From a checkpoint of a small mixture-of-experts model trained on Wikipedia.
Size: 15 layers, vocabulary 13568, 9.82M parameters.
Experts: 16 experts in each of 13 layers, 64 clamped SwiGLU neurons an expert, 2 picks a token, a softmax router, a shared expert of 64 neurons.
Training: a variant of Muon for the experts, 310M tokens, 10171 steps.
Below are experts of layer 9 (counted from 0) of a mixture-of-experts language model. Rows are named router (the router's row for the expert), down (a neuron's output weights, with its number) and show model dimensions 0-127. Each number is 128 + 32 x the weight over its row's rms, rounded and kept within 0 to 255.
After each expert's rows: "comes before" lists some tokens at least twice as common just after its tokens as in all text. This comes from a sample of Wikipedia text that the model never trained on. Tokens count by the router's weight.

# expert 12
router [ 97 156 157 162 113 101 106 119 149 196  96  89 113 155 166 115 119 110 223  88 140 105 108 147 163 189 155 116 196  82 144 117  97 132  95  97  99 147 107 100 103 111 126 148 146  81 157 148 122  82 141 145  73 164 127  96 116 101 120 154 169 139 164 127  89 140 142 194 142 168 158  90 116 145 167  96 139 133 127  90 159  85 106 110  95 214 116 163 121 107 140  98 173 158  98 178 149 127 129 110 131  37 104 102 147 121  90 128 110 144 156 147 114  61 115  85 201 141 113  89 128 107 116 150 171 131 125 129]
down0 [136 134 116 126 135  73 153 113 122 135 215 186 124 137  80 119  55 158 121 200 106 129 175 118 168 111 147 189 133 159 170 147 169  83 127 134 122 144  80 154 112 110 178 147 122  73 117 156 155 113 141 140  89  58 118 128 136 117 136 158 124  85 159 156  56 166 104 109  98 154 149  84 162 136 145 118  87 148  72 115 128 119 156 109 129 121  96  53 113 142  83 105  96 147 112 193 125 125  81 133 130 137 107 180 121 104 159 142 108 123 174 138  91 181  74 100 160  73 148 100 114 117 153 101 126 137 120  74]
down1 [138 128 118  93 104  96  94 152 117 115 185 130 164 122 136 102 133 174 113 115  87 174 136 117  48 138 131 121 133  91  84 107 161 120 141 131 191  89 100 136 112  89 139 134  60 183 146  71  69  96 129  45 166 138  97 101 125  93 161 136  88 107 151 158 134 179 128  95  64 128  97 139 122 150 178  73 153 207  98 162 146 196 210 117 157 125 121 150 144 152  98 176 118 124  69 151 156 137 143  90 145 102 142 103 111 124 140 141 124 115 124 115 126 118 115 147 103 109 115  99 149 126 169 148 162 113  77 178]
comes before: "-", "|", "\n", " |", " ", "="

# expert 9
router [131  79  80 132 149 112  93 116 160  40 157 111 132 127 163 145  91 108 105  90 152 156 131 124 102  82 103 161 154  89 116 158 125 165 171 163 171 113 111  73  82 113 148 144 158 167 140 118 136  99 115 117 171 164 107 168 169 104 134 144 114 179 116 104  97  89 181 174 144 198 116  90 145 123  61 124 111 110 201 110 153 129  37 101 109 170 134 114 154 131 106  74 153 153 176 166 114  87  83 153 180 128 134  92 144 135  93 149 165 126 180 151 106 135 117 135 131 101  99 113 137 108 165 140 168  66 107 124]
down0 [103 160 128 120 172 159 162  88 161  90 133 112 121 135 127 116 169 146 106 177 114 117 140 157 148 186 175  63 119 143 173  86 169 126 135 144 131  57 130 192  71 149 199 143 118 171 127 133 110 176 109 128 104  63 114  94 141 149 158 163 117  93 168 121 124  97  52 128  85 138 126 117 145 168 100 134 171 147  99 145 105 125 108 180 103 115 153 137  82 114  78 167  85 153 126 132 103 148 151 116 154 193 163  58 126 176 159 153 125 187  79 150 152 175 127 121 164 170 134 121 122 115 126 101 115  99  73 142]
down1 [154  82 121 120 110 159 120  67  97 101 139 108 177 179 130 205 123  92 161  71 100 147 198 129 111  86 100  64 119 139 156 153 123 113 177 140 115 119 150 173 102  99 119  98  93 105 144 136 139 140 128 195 126 156 118  96 140 159 145 126  87 142 175 139 116  62 105 135 135 160 149 161 123 114 112 114 129 119 107 191 138 157 146  96 140  89  85 109  60  74 123 155 105 128 147 112 148 146 103  48  73 159 114 115 114 122 121 138 131 134 186 156 123 113  84  68 127 161 140 104 144 117 125  61 132 186 205 127]
comes before: "\n", "-", " ", " The", " who", " He"

# expert 3
router [101 139 140 105 111 113 124 136 118 147  44  99 129 145 111 112  95 141  99 164 173 110  72 143 110  89 145  90 121 144 209  68  92 158 126  84 109 101 112  89 196 142  87 211 152 138 133 112 127 154 147 117  99 117 164 121  86 157 143 149  87 100 150  55 135 116 160 106 180 112 103 106 148 190 137 183 151 130 102 145 122 121  82 132 112 190  77  97 141 123 114  62 157 140 102  71 147 105  84  98 101 147 125 126 114 169 101 106 119 181  96 103  84  93 106 151 152 165 137  94 104 134 132 121 184 105  97 103]
down0 [129 100  91 101 125 137  99 141 120 158 106 106  64  93  94  92 110  92 129 106 144 150 160 120  47 140 123 163  69 130 132 126 150 138 117 109 125 126 125 112 129 181  64 131 136 163 151 165 124 141 102 156 128  77  80 149 192  99 108 120 166 132 201 134 131 111 211 128 152 110 185 189  88 148  78  80 120 118 123 152 136 109 181  93 144 186 134 114 126 102 166 162 111 145 105 131  95 194 181 151 160  96 105 129 166 168 143  45 167  84 152 107 140 127 173 114  97 136 140 152 119 167 109 134 102 130 107 183]
down1 [141 121 130 100 155 182 143 173  75 142 178 142 123 118  82 106 138 164 150 131 120 182 174 107 125  97 100 135 152 169 109 181 106 113  63  92 172 110  98 100 126  99 160 100 102 130 148 118  99 116 132 127 184 177 184 151 144 132  94 124 167 127 137  95 140 148 139  89  65  76  92 107 110 166 120 134 115 136 121  83 153 109 120  75 136  92  83  81 124 174 130 119 100  50 155 108 141 213 113 138 104  66 109 147  96  97 157 117  99 105  82 128 114 113 107 147 135 155 203 119 102 146 164 211 134 157 122  91]
comes before: " |", ":", " by:", " 0", "s:", " /"

# expert 2
router [156 165 149 128  85 116 107 136 183  75 139  91 144 142 145 144 174 143  95 135 107 128 116 145 128 134  91 126 172 124 131 165 103 184 189 168  91  83 157 173 196  97 145 109 132 129  49 157  88 138  96 121 156 151 109 146 107  90 153 149 141 170 137 163 119 141 119  95 196 106  96 119 186  71 154 101 172 142  93  97 164 149  91 179 143 166 154 106 143 152 118 160 103 163 140 123  66 176 117 135 162 180 107  80 116 137 118 103  79  96 197 124 205 166 117 132 147 132 101 118 122 132 150 184 142 167 140 139]
down0 [148 129 143 118 192 149 143 125 157 107 120 179 108  95  96 139 163 120  90  82 206 142 148 158 161 117 138 161  94 147 138 159 141 103 139 155 183 112 134 101 184 124 218 143 192 143  93 107 110 206 123 107 111 127 131 172 122  67 121 149 105 144 151 154 105 183 131 127 166 107 105  89 140 146  99 129  81 106 157  82 155  99  57 150 170 132 189  88 135 127 109 112  94  96 161 138  84  77 183  63 133 140  97 182 175 104 108 128 167 103 106 155  96 153 141 105 143 158 123 150 166 116 125 140  82 125 144 132]
down1 [142 118 104 171  98  80 134  68 159 185 145  76 144 141 105 152 122 156  96 138 158  76 142 137 126 155 124 152 120 144 124 113 150 103  95  83  33 129 124 152 119  88 169 154 118 119  96 124 114 164 140 136 114 177 121 169 148 151 173 123 128 103  50  82 100 134  99 172 101 129 164 145 184 100 145 131 223 157 111 127 130 118 139 145  91 138 119  87 117  85 147 138 140 141 119 144 107 117 166  58 158 168 161 146 127  98 158  87 140 104  87 131  90 116 134 129 174  64 110 104  93  86 164 183  88 134 170  57]
comes before: " the", " a", " was", " he", " be", " is"

# expert 13
router [ 77 163 135 123 143  99 184 130 182 107 143 159 129 127 112 164 164 138 139 169  12 143 157 121 156 146 153 139  80 179 116 166 136  92 111 109 110  70 155 135 108 128 157 145 122 134  73 158 116 179 131 102 106 109 135 127 129  74 126  68 141 119 162 113 115 136  90 175  70 141 123 138 112 118 195 118 108 162 134 106  90 178  88 104  98 189 116  92 185 136 147 132 112 177 107 194 114  85 130 155 126  49  82  98 124 107 120  78 131 182  95 139 179 126 101 139 120 115 174 144 137 168 117 123 128 160 119 152]
down0 [114 146 137 110  63 105 137 141  84 136 141 162 170 195 140 183 149 106  98 143 121 170 131 116 111 142 163 159 131 151 121 150 148  92  95 114 112 119  86 159 120 155 188 102 122 147  94  96 156 119  76  58 116 147 176 153 141 133 127 124 139 162 187  89 213 145 153 139 130  76 130 152 125 171  59  95  97  70 102 104 119 135  96  98 121 118  99 103  92 178  96 156 112 100  65 125  73 152 126 178 190 170 124 147  92  73 184 105 103  93 113  96 111 108 114 127 138  99 123 114  95  90  71 160 107 104 135 145]
down1 [134 196 138  79 134  96 103 130 150 171 131  99 102  91 153 114 117 119 175 182 157 171 156  76  96 126 148 120  95 105 100 143 101 140  85 141  97 117 127 113 138 193  66 185  99 112 150 119 121 167 143  87 119 162 168 104 134  95 167 152 108 213 176  98 153 126 152  95 127 190  86 152 153 107 157 147 191 139 110  80 151 135  88 144 114  97 136 161 193 127 139  85 105  79 109  96 143  75 141 171 148 118  78 129 147 122 154  81 123 142 110 109 141 137 157 172 158 134 147 110  84  95 118  82 134 131 195  71]
comes before: " the", "|", " a", " his", " he", " which"

# expert 10
router [127 101 124 151 144 134  97  70 115  98 152 146 149 153 140 128  65 161 153 125 118 107 143  92 134 178 141  81  77 159  48 112  94 102  77  75 145 123 103 122 129 188 180 105 114  89 162 131 150  85 118 109 112 131 162 141 121 114 110 146 139 124 208 135 106 104  84  88  72 131 119 115 150 152 162 179  90 155 123 148 123  81 193 126 146 153  97 161 105  88 106 165 105 131  63 117 144  95  94 102 190 129 129 138 110 132 136 121 110  96  99 114 155 143 118 116 109 146  83  97  72 155  85 132 210  63 155  68]
down0 [134  84 120  93  89 202  59 203 130 109 122 113  95 144 145 154 139  98 106 108 159 100  93 158 147 120 150 122  99 146 129 135 154 138 123 120 100 119  86 103 129 139 138 114 202 119  82 118 117 162 141 139 120  55 146  92 164  99 101 160 132 159 159 144 125 133 115  66 128 121 183  89 133 173 126 128 161 148 107 180 137 115 137 218  90 153  93 139 124 141  76  75 165 163 160 153 164 140 147 107 153 114 108  70 155 122 161 130 139  78  96 132 166 135 115 128 139 112 143  60 120  74 102 144 138 129 225  77]
down1 [133  59 194 141 111 131 153 190  95 176  86  92 129  92 114 165 164 170 129 134 113 133 149 140 161 159 159 136 141 156 160 102  79 119 131 150 107 108 135 129 173 133 158 182 147 164  97 117 116 132  96 109 127 112 100 166 124 134 103 105 100 174 128  77 121 108 162 138 114 156 117 132 131 128 158 185 110 172 162 125  76 162 115 125 135 162 175 133 140 142 138 140 103  68  77 108 117 151 130 145 198 110  88 108 106 191 157 111 113  85 123  72 115  82 204  49 170  66 118  98 196 143 112 159  84  98 116 149]
comes before: " of", " in", ".", " and", " for", ","

# expert 4
router [168 186 143  80  82 104  79 100 117 189 121 122 176 127  38 145 158  70 129  88 158 153 112 116 110 176  89 124 197 127 165 135 124 153 161 154 109 139 122 144 163  88  90 148 148 133 106 117 114 137 103  87 108 155  66  88 104  51 115 138 113 109 180 103 155 157 131 129 114 110 160 101 188 106 136 142 212 134 139 132 188 118 159 154 169 138 100 148 124  85 101 120 112 119 137 209 153 126 146  87 136 163 168 105 112 172  87  64  81 136 105 118 129 132 141 108 127 117 140 120  89 109 169 110 121 121 138  99]
down0 [107 123 127 127 109 170 101 129 144 127 107  97 145 128 140 131 117 119 159 127 108 189 122 155 108 142 124 163 128 174 120  88 116  72 125 147 125 136 105 108 136  87  47 148 123 150  87 142 158 147 130 167 142 136 116 100  72 120 132 179 130 107  67 112 126 126  97  98 111 155 105 111 177 170  87 111 133 124  42 172 140  73 147  80  44 120 187 157 224 114 112 185 131 185 163 124 170 116  90 112 156  94 118 183 102 119 119 138 160 111 100  99 147 120  67 116 139 165  92 132 111 146 116  79 101 121  48 119]
down1 [111  86 120 180 187 115 155 106  51 160 160 183  84  81 104 100 145 139 171 126 164 147  86 108 150 130 102 160 100  92 173  71 147  58  91 110 123 143 200 190 122 151 171 152 171  91 151 137 141 158 159 150 154 118 123  91 106 146 129 178 149 101 140 108 194 124  89 123 129 131 169 141 117 125 117 172 127 123 145 118 129  97 101 130 126 105 120 153 138 102 125  69 157 102 134 109 169 164 145 136  68 149 140  99 131 123 135 157 112 130  24 146 151 151 129 139 195 132 158 194  85 115 104 142 117 141 157  88]
comes before: " the", " to", " a", " in", " by", " on"